{"n_experts": 48, "d_shared_expert": 192, "vocab_size": 32000, "qk_norm": false, "final_lr_fraction": 0.03}
Below are experts of layer 8 (counted from 0) of a mixture-of-experts language model. Rows are named router (the router's row for the expert), gate (a neuron's input weights, with its number), up (a neuron's input weights, with its number) and show model dimensions 0-223. Each number is 128 + 24 x the weight over its row's rms, rounded and kept within 0 to 255.
After each expert's rows: a language model's description of what the expert responds to. This comes from a sample of Wikipedia text that the model never trained on.

# expert 9
router [125 105 135 132 116 111 106 184 106 158 161 143 103 101 145 103  86 143  89 130  95 125 117  69 116  72 116 143 102 110 157 125 133 164  86 105 150 177 144 128 120 141 111 153 100 120 103 120 151 161 124 119 101 133 123 178 152 151 127 139 169 165 119 150 145 108 126 115 125  95 177  53 108 153 153 113 126 113 105 123 102 135 132 138  94 131 155  90 114 153 149 124 155 106 158  90 131 149 109 106 132 137 147 130 107 104 131 125  83  99 124 139 112 144 136 147 141 138 139 147 159 137  97  99  76 135 110 112 123 157 158  88 112 131 142 137 173 134 105 157 102 141 146  79 138 111 161 153  99 153 129 162 120 159 139 170 119 173 117 123 153 147 156 127 147 136 133  72 129 137 161 120 137  82 148 137 134 109 117 151 150 107  95 147 136 118 120 128 135 137 126 103 124 102 179 106 141 114 115 113 106 123 134 119 146 149  77 110 128 121 103 122 113 102  98 112 100 163 165 136 113 134 103 154]
gate0 [135 126 102 141 136 123 137 116  94 103 189 147 153  97 143 116  92 132 129  85 126  87 109 113 148 118 139 115 114  78 135 124  85 153 144  94 119 171 122  99 120 114  91  81 153 128 105 120 154  86 132 155 134  95 161 159 129 163 145 122 137 112 131 123 128 108 104  96 126 131 109 110 100 113 161 102 109 154 126 168 127 160 144  86 104 106  93 127  96 137  75 147 160 154 142 109 158  89 121 132 130 116 155 109 101 114 123 169 160 148 123 125 120 108 126  72 124 141 152  89 115 112 152 146 152 145 113 120 117 127 114  99 110 113 122 119 130 162 171 124 156 129  76  99 158 132 140 130 104 146 158 131 134 110 134 152 138 118  69 105 136 126  95 103 132 130 119 129 143 141 121 127 141 103 108 124 138 145 121 143 141 104 130 143  91 130 103 141 165 105 132 141 108 158 126 112 134 141 135  85 149 161 173 128 123 103 175 169 144 136  94 112 122 129 140  59  87  69 112 127  93 142 109  79]
up0 [108 134 150 116 114 130 126 157 126 138  99 112 131 145  94 113 155 119 135 151 115 172 115 119 121 136 117 167 146 187 125 131 176 104 106 145 159  94 146 146 140 139 162 180 127 124 144 149  93 160 153 105 147 149 103  96 105  85  97 126 150 141 108 123 147 127 180 141 100 121 146 164 143 148  94 148 148  92 121 111 145  88 102 187 145 139 153 126 137 114 134 124 113 109 110 140 111 152 104 109 134 112  98 111 132 134 132  88 116 124 140 145 157 144 149 172 134 131 129 157 128 122 137 132 122 141 151 167 146  93 154 133 153 142 129 113 120 107 112 141 106 115 159 130 105 150  96 156 139  94  94 105 157 150 151 108  92 134 183 179 126 125 166 178 110 141 138 129 112 106 132 123 113 138 153 110 128 134 127 104 120 153  96 126 137 136 185 122 117 142 117 137 130  78 126 160  95 130 149 172 112 107  71 141 117 166  88 105 116 107 170 125 140 134 148 158 149 185 134 124 146 109 146 200]
It responds to: Sentence-ending periods and middle pieces of long or foreign words, such as emon in ceremony, ator, och; also contract, license, MPC.

# expert 19
router [119 137 121 179 116 122 125 142  68 147 146 109 135  71 108  99 138 100 112  70 143 132 135 141 128  83  98 179  63 129 132 114 129 146 157  89 147 123 103 140 147 123 127 119 104 131 140 136 161 128 143 141 117 103 133 147 157 145  94 132 123 152 101  88 162 110 116 143 156 116 148 101 155 140 101 146  98 134 109 132 119 120 156 149 120 129 155  70 141 112 124 111 128 158 176 119 114 136 123 120 129 145 149 144 109 158 118 108 107 162 109 130 140 122 133 134 134 121  98 125 108 139  95 149  66 158 108 148 120 119 133 128 100 138 127 137 142 105 101 144 108 114 132  81 122 114 163 161 111 129 103 153 117 142 157 136 116 172 155 120 152 143 134 111 109 154 120  76 105 150 142 135 158 102 122  74 119 145 108 187 165 127 127 120 163  93 145 120 154 103 151 157  94 148 160 101 148 143 135 146  81 109 159  98 140 122 126 136 118 113 114 117 105 119  96 120 133 188 101 155 117 183  89 168]
gate2 [166 123 108 111 137  97 145 133  70 104 123 104 147 145 105 117 181 132 117 176 165 102 100 133 123 123 118 111 167 108 114 152 140 134 125 117 153  87 149  85 104  86 159  90 153  95 182 174 127 132 118 131 133 168 100 130  96 133 102 128 135 114  84  95 125 141  88 135 139 156 131 128  94 144 143 110  86 155 105 172 187 113  79 110 142  98 103 158 118 128 115 135  98 142 125 163 104 105 137 132 110 122 100 112 123 128  94  69 142 128 116 149 138 142 106 133 137 164 140 129 108 129 153 121 111 149 100 138 103 169 130 150 106 120 113 104 158 133 121 115 113  93 103 116 108 105 117 134 144 112 102 107  97  93 145 131 110 134 147 124 157  94 143 136 154 160 139 116 130 153 144 122 110 121  83 165 174 104 113 106 155 120 150 169 143 146 147 129 130 141 116 157 170 159 102 115  90 141  97 109 175 146 110 137 109 136 146 153 134 112 113 133 179 145 131  89 147 123  92 158 121 122 148 115]
up2 [138  84 106 118 137 125 137 128  98  90 138 118 137 129 114 120 166 113 143 163 132 139  86 100  98 127 133 124 160 130 130 199  89 136 113 141 143  69 170  93 109 109 137  85 138  99 153 164 163 117 131  97 140 134  77 138 137  98 116 109 123 111 109 102 129 164  82 119 125 174 145 133 100 125 156 123 116 148  96 119 127 149 108 116 129  75 136 133 132 116  87 127 108 144 113 126 159 122 135 145 131 135  84 131 105 140 136 110 114  72 123 153 141 128 122 137 147 172 151 156 120 148 112 111 127 124  98 137 111 145 145 141 130 108  70 127 159 170 118 126  75 132  71 109 114 127 146 150 140 133 141 130 148 143 135 137 112  96  99 147 125 146 114 127 162 124 162 112 118 103 104  97 151 130 135 164 188 138 122 132 167 140  89 147 139 130 147 147 136 155 115 138 118 101 106 106  98 156  89  93 140 121 119 116 102  99 115 155  88 133  66 126 162 167 147 116 154 104 116 152 171 155 146 105]
It responds to: Vowel-plus-consonant pieces inside rare names and foreign words, such as Sa-ur, Ouar-zazate, Mag-ir-us, plus month names.

# expert 16
router [118 132 111 116 105 116 158 139 120 156 106 161 120 104 141 121 107 136 128 129 137 120 121 118 133 104 125 142  68 130 130 120 184 146 110 136 121 156 128 122 133 143  85 131 105 133 129  93 131 165 155 131 121 138 120 145 157  79 120  86 115 137  63 124 145 135 109 151 146  96 177  45 145 167 125 137 122 110 126 127 119  87 147 173 130 154 167  85  90 115 147 148 152 142 175 130 127 140 153 138 147 140 132 144 106 143 132 121 129 141 150 147 115 133 139 124 122 121 102 170 144 117 101 137  80 157 128 128 101 138 141  94 111 105 119 121 131  84  67 123 165 155 128  85 156 130 129 129 117 144 118 165 122 123 106 129 117 148 127 144 136 101 117 111 153 115 111  99 120 110 118 125 165 134 154 101 153 101 138 165 131 114 113 115 136 126 130 103 119 123 109 104 156 111 165 136 135 102 116 127  90 104 142 129 174 128  93 135 130 119 101  85  47  88 163 106 132 104 142 158 177 173  88 170]
gate0 [131 110  88 137 134  67 126  84 125 155  98 153 173 142 138 115 166 107 145 159  91 109 202 129 144 150 146 146 152 156 142 106 101 155 146 101 134 128 136  80 132  82 154 162 159  94 147 118  97  84 119 121 131 147 134 126 152 142 136 148 185 145 105 126 132 133 109  90 163 128 133 109 124 151 116 108 130 155 126 124 160  96 131 102 123 114 131 131 133 160 134 125 139 110  99 105 159  87 133 128 134 134 150 117 146 116 141  64 113 117 126 120  91 170 133 140 122 155 134 135 125 147 117 120 116 138 193 151 105 155 141 127 154 110 106 105  99 148 127 134 144 115 109 127 174 112 120  93 115 161 133 130  94 118 119  57 166 112 155 155 125 111 129 123 130 157 100 144  85 169 127  84  96 143 144 104 113 117 118 117 126  79 143  78 111 152 135 128 114  93 140 103 119 121 123 106 131 127 118 113 160 137 139 158 110 130  99 134 123  98  87 107 124 125 104 105 146 124 129  83 122 132 119  70]
up0 [125 125 206 111 125 175 108 169 131  97 128 113 101 111 121 138  99 162 128 113 181 133  81 120 127 130 104 116 121  94  87 137 146  82 103 156 111 136 111 181  87 170 107 103 103 157 122 149 133 141 117 127 124 105 131 119  90 138 118 118  92  82 142 171 136 126 174 161 115 169 132 150 149 108 157 137 120 116 144 114 108 169  99 105 159 131 114 125 121 107 130 135 115 137 139 150 101 157 153 145 139 102 118 130  93 157 115 175 133 153 161 151 143 111 134 109 122  92 113 108 132 112 128 135 128 104 114  98 171 121 122 138  95 150 160 137 146 140 138 137 100 144 153 117 103 133 163 141 131 101 149 137 157 144 141 160 123 149  96 150  88 151 164 157 144  86 151 136 182 114 156 157 182 100 138 129 161 119 120 116 105 153 126 145 149  84 141 158 148 145 119 141 112 143 142 133 135 132 151 129  84 142 107  85 127  86 157 134 120 130 153 154 151 123 130 178 103 119 122 150 130  90 117 165]
It responds to: Articles and possessives starting a noun phrase, such as a, The, an, their, plus capital A or An starting names and initials.

# expert 39
router [123 127 156 125  68 136 141 151 173 171 138 153 106  66 149 142 123 104 155 105 128 110 120 152 116 108 114 142  86  86 131 115 138 125 123 125 140 166 105 125 149 130 103 121 124 133 115  65 174 166 221 123 122 148 137 182 144 123 153 125 108 157  59 110 128 139 121 146 144 112 125 114 112 140  83 128 102 165 139 154 119 120 133 169 125 143 144 115 113 149 124 156 119 158 173 124 101 164 119 104 102 140 102 173 149 124 144 152 107 102 133 111  97 157 125 138 100 101 120 168 143 146 103 105 108 127 115 135 120 143 151  92  93  99  76 143 172 122 107 160 137 172 131  91 141  99 159 150 104 115 111 133 129 144 126 160 106 157 150 123 156 141 153 127 130 130 132  98 126  97 113 108 180 157 155 142 120 118 141 144  97 134 104 131 143 119 141 135 123 143 143 107 114 136 137 107 168 118 102 154 109 143 140  85 168 141 114 134 127 118 117 126 127 108 103 111 133 144 139 156 127 148  86 147]
gate0 [147 137 111 127 135  95 121 135 127 180 122 123 170 112 104 140 134 153 144 132 139 159 118 126 117 130  77 115 137 102 149 129 101 126 140 135 176 123 132 124 107 100 153 105 168 110 137 116  98 106 137 138 160 164 138 124 170 146  90 144 155 114 149 198 119 120  65 111 162 128 118 132 113 131 124 140 120 110  74 121 123 132 122 110 107 126  96 134 106 109 157 162 172 131 116 124 133 137 121 102  95 119 119 156 130 131 134 123 149 158  98 112 141 112 153 115 142 109 162 103  86 131  74  77 142 139 131 152 131 150 116 127  90 137 121  97 159 120 130  95 136  67 135 118 127 103  84  97  94 175 149  92 110 146 139 101 154  95 123 124 114 122 129 115 128 154 132 124 109 151  82 118  89 172 119 128 105 105 124 111 119  93 174 132 101 165  96 127  85 135 149 140 139  91  97 154  95 180  87 122 127 146 183 138  87 110 150 136  95 152 140 133 166 125 131 127 144 111 149 132 137 136  93 105]
up0 [121 115 126 134 114 149 117 133 107  86 129 127 110 124 150 113 100  94  91 155 123 126 142 120 119 120 156 143 111 158 113 157 126 117 103 117 101 125 122 105 145 157  81 137  99 155 139 141 152 165 112 131  91 104  89 130  97 133 161 123 145 153 122  90 125 121 177 151  86  96 145  93 164 139 152 149 142 131 178 167 147 135 130 142 121 147 171 138 116 126 112  98  89 122 142 111 128 150 152 113 143 135 132 105  95 119 100 115  92 118 155 172 127 145  90 145 141 157  91 141 155 136 141 176 114  93 127 111 125 112 136 130 161 147 148 161  84 148 143 155 104 191 101 127 124 131 165 131 146 105 106 155 172 116  80 166 123 185  98 102 158 106 142 148  91 125 125 153 129 119 177 138 157 115 140 134 147 145 142 157 146 180  93 110 142 105 143 145 134 132 134 100 121 160 161 106 180  94 157 157 132  94  95 140 135 135 113 123 149 128 104 102  75 131 145 102 123 147 120 117 140 119 150 167]
It responds to: The article a, ordinals and selection words before a noun, such as first, same, next, best, Eleventh.

# expert 45
router [124 140 150 125 114 150 123 139  99 156 155 138 128 118 157 113  85 183  85 132  98 156 147 111 127 103 117 160  82 114 139 148 134 151 113 141 100 130  96 124 149 157  54 123 127 115 122  82 103 155 158 117  95 116 137 147 170 110 107 148 135 152 115 133 146 139  85 152 128 134 158 119 135 140 143 106 144 114 126 116 124 115 134 128 124 148 137  97 144 158 155 135 162 128 145 121 134 125 138 134 122 143 144 171 144 145 138 142 135 128 125 158 129  75 129 123 144 136  95 186 158 118 145 142  97  95 143 112 105 109 191 106 152 119 122 172 158 111  96 155  94  94 130 116 104 117 183 142 125 121 161 158 136 122 128 127  97 170 136 157 133 110 109  88 134 162 102 114 182 127 140 118 144 156 159 132 143 135 130 135 105 112 127 122 130 126 147 159 137 137 155 138  95 136 125 124 156 158 165 100  98 107 132 169 161  86  70 125 101 121 117 104  92 108 139 110  99 162 162 180 151 149 138 183]
gate1 [130 117 137 144  85 138 132 118 143 145 136 119 116 121 131 114 124 133 137 140  82 110 132 121 122  88 105 133 130 136 118 177 137 102 119 130 134 137 110 104 110 152 150 144 131  91 152 128 102 162 118 126 137  67  96 130 109 133 116 140 110 155 125 139 113 130 163  97 130 140 126 131 145 127 163 144 175 157 105  96 111 112 157 113 131 135 156 106 151 133  91 113 102 145 114  88 107  96 140 135  89  74 147 103  90 160 120 153 151 146 143 157  96 125  91 162  97 155 152 150 139 127 139 126 107 131 128 154 168  89 109  94 111 103 147 146 115 150 171 123 118 136 139 164 108  97 117 103 155  84  52 121  98 158 155 121 176 174 101 153 126 114 153 104 161  86 145 118 135 111 135 146 119 141 154 101 102 126 115 122 142  93 139 162 153 117  93  88 130 125 102 173  94 129 137 123 122 126 143 136  81 151 142 114 107  60  86 141  91 121 124 138 120 109 116  98 113 130 117 166 156  67 124 131]
up1 [110 135 137 149  64 125 140 116 131 149 132 135 127 118 153 108 120 144 143 142  78 123 145 129 133  87 117 149 140 150 123 193 135 100 107 119 118 158 119 112 123 139 147 172 129 129 130 150 114 133 139 132 125  72 110  99 125 141 120 138 119 163 119 131 140 123 155 110  97 155  98 126 142 119 142 134 143 156  93 105 109 135 151 110 122 136 154 111 173 131  77 113 107 139 112 106  69  88 120 147 102  69 124  98  83 154 124 151 147 142 139 137  98 122  90 159 117 135 146 127 123 127 152 132 126 152 117 153 168  92 126 104 128 109 133 131  98 149 168 137 127 111 147 148  93 121 147 124 138  72  48 116  84 153 160 138 178 176 104 160 135 132 151 107 160 100 123 114 145 120 135 162 137 153 162  90 109 128 108 168 139  97 138 132 138 112  77 109 127 152  89 158 123 139 139 102  99 140 166 138  78 135 134 127 115 100  79 147 103 129 113 142 116 100 109 103 124 126 142 146 175  98 132 131]
It responds to: Institution and label nouns in infobox fields and names, such as Club, Publisher, Journal, University, Theatre, Company, Post town.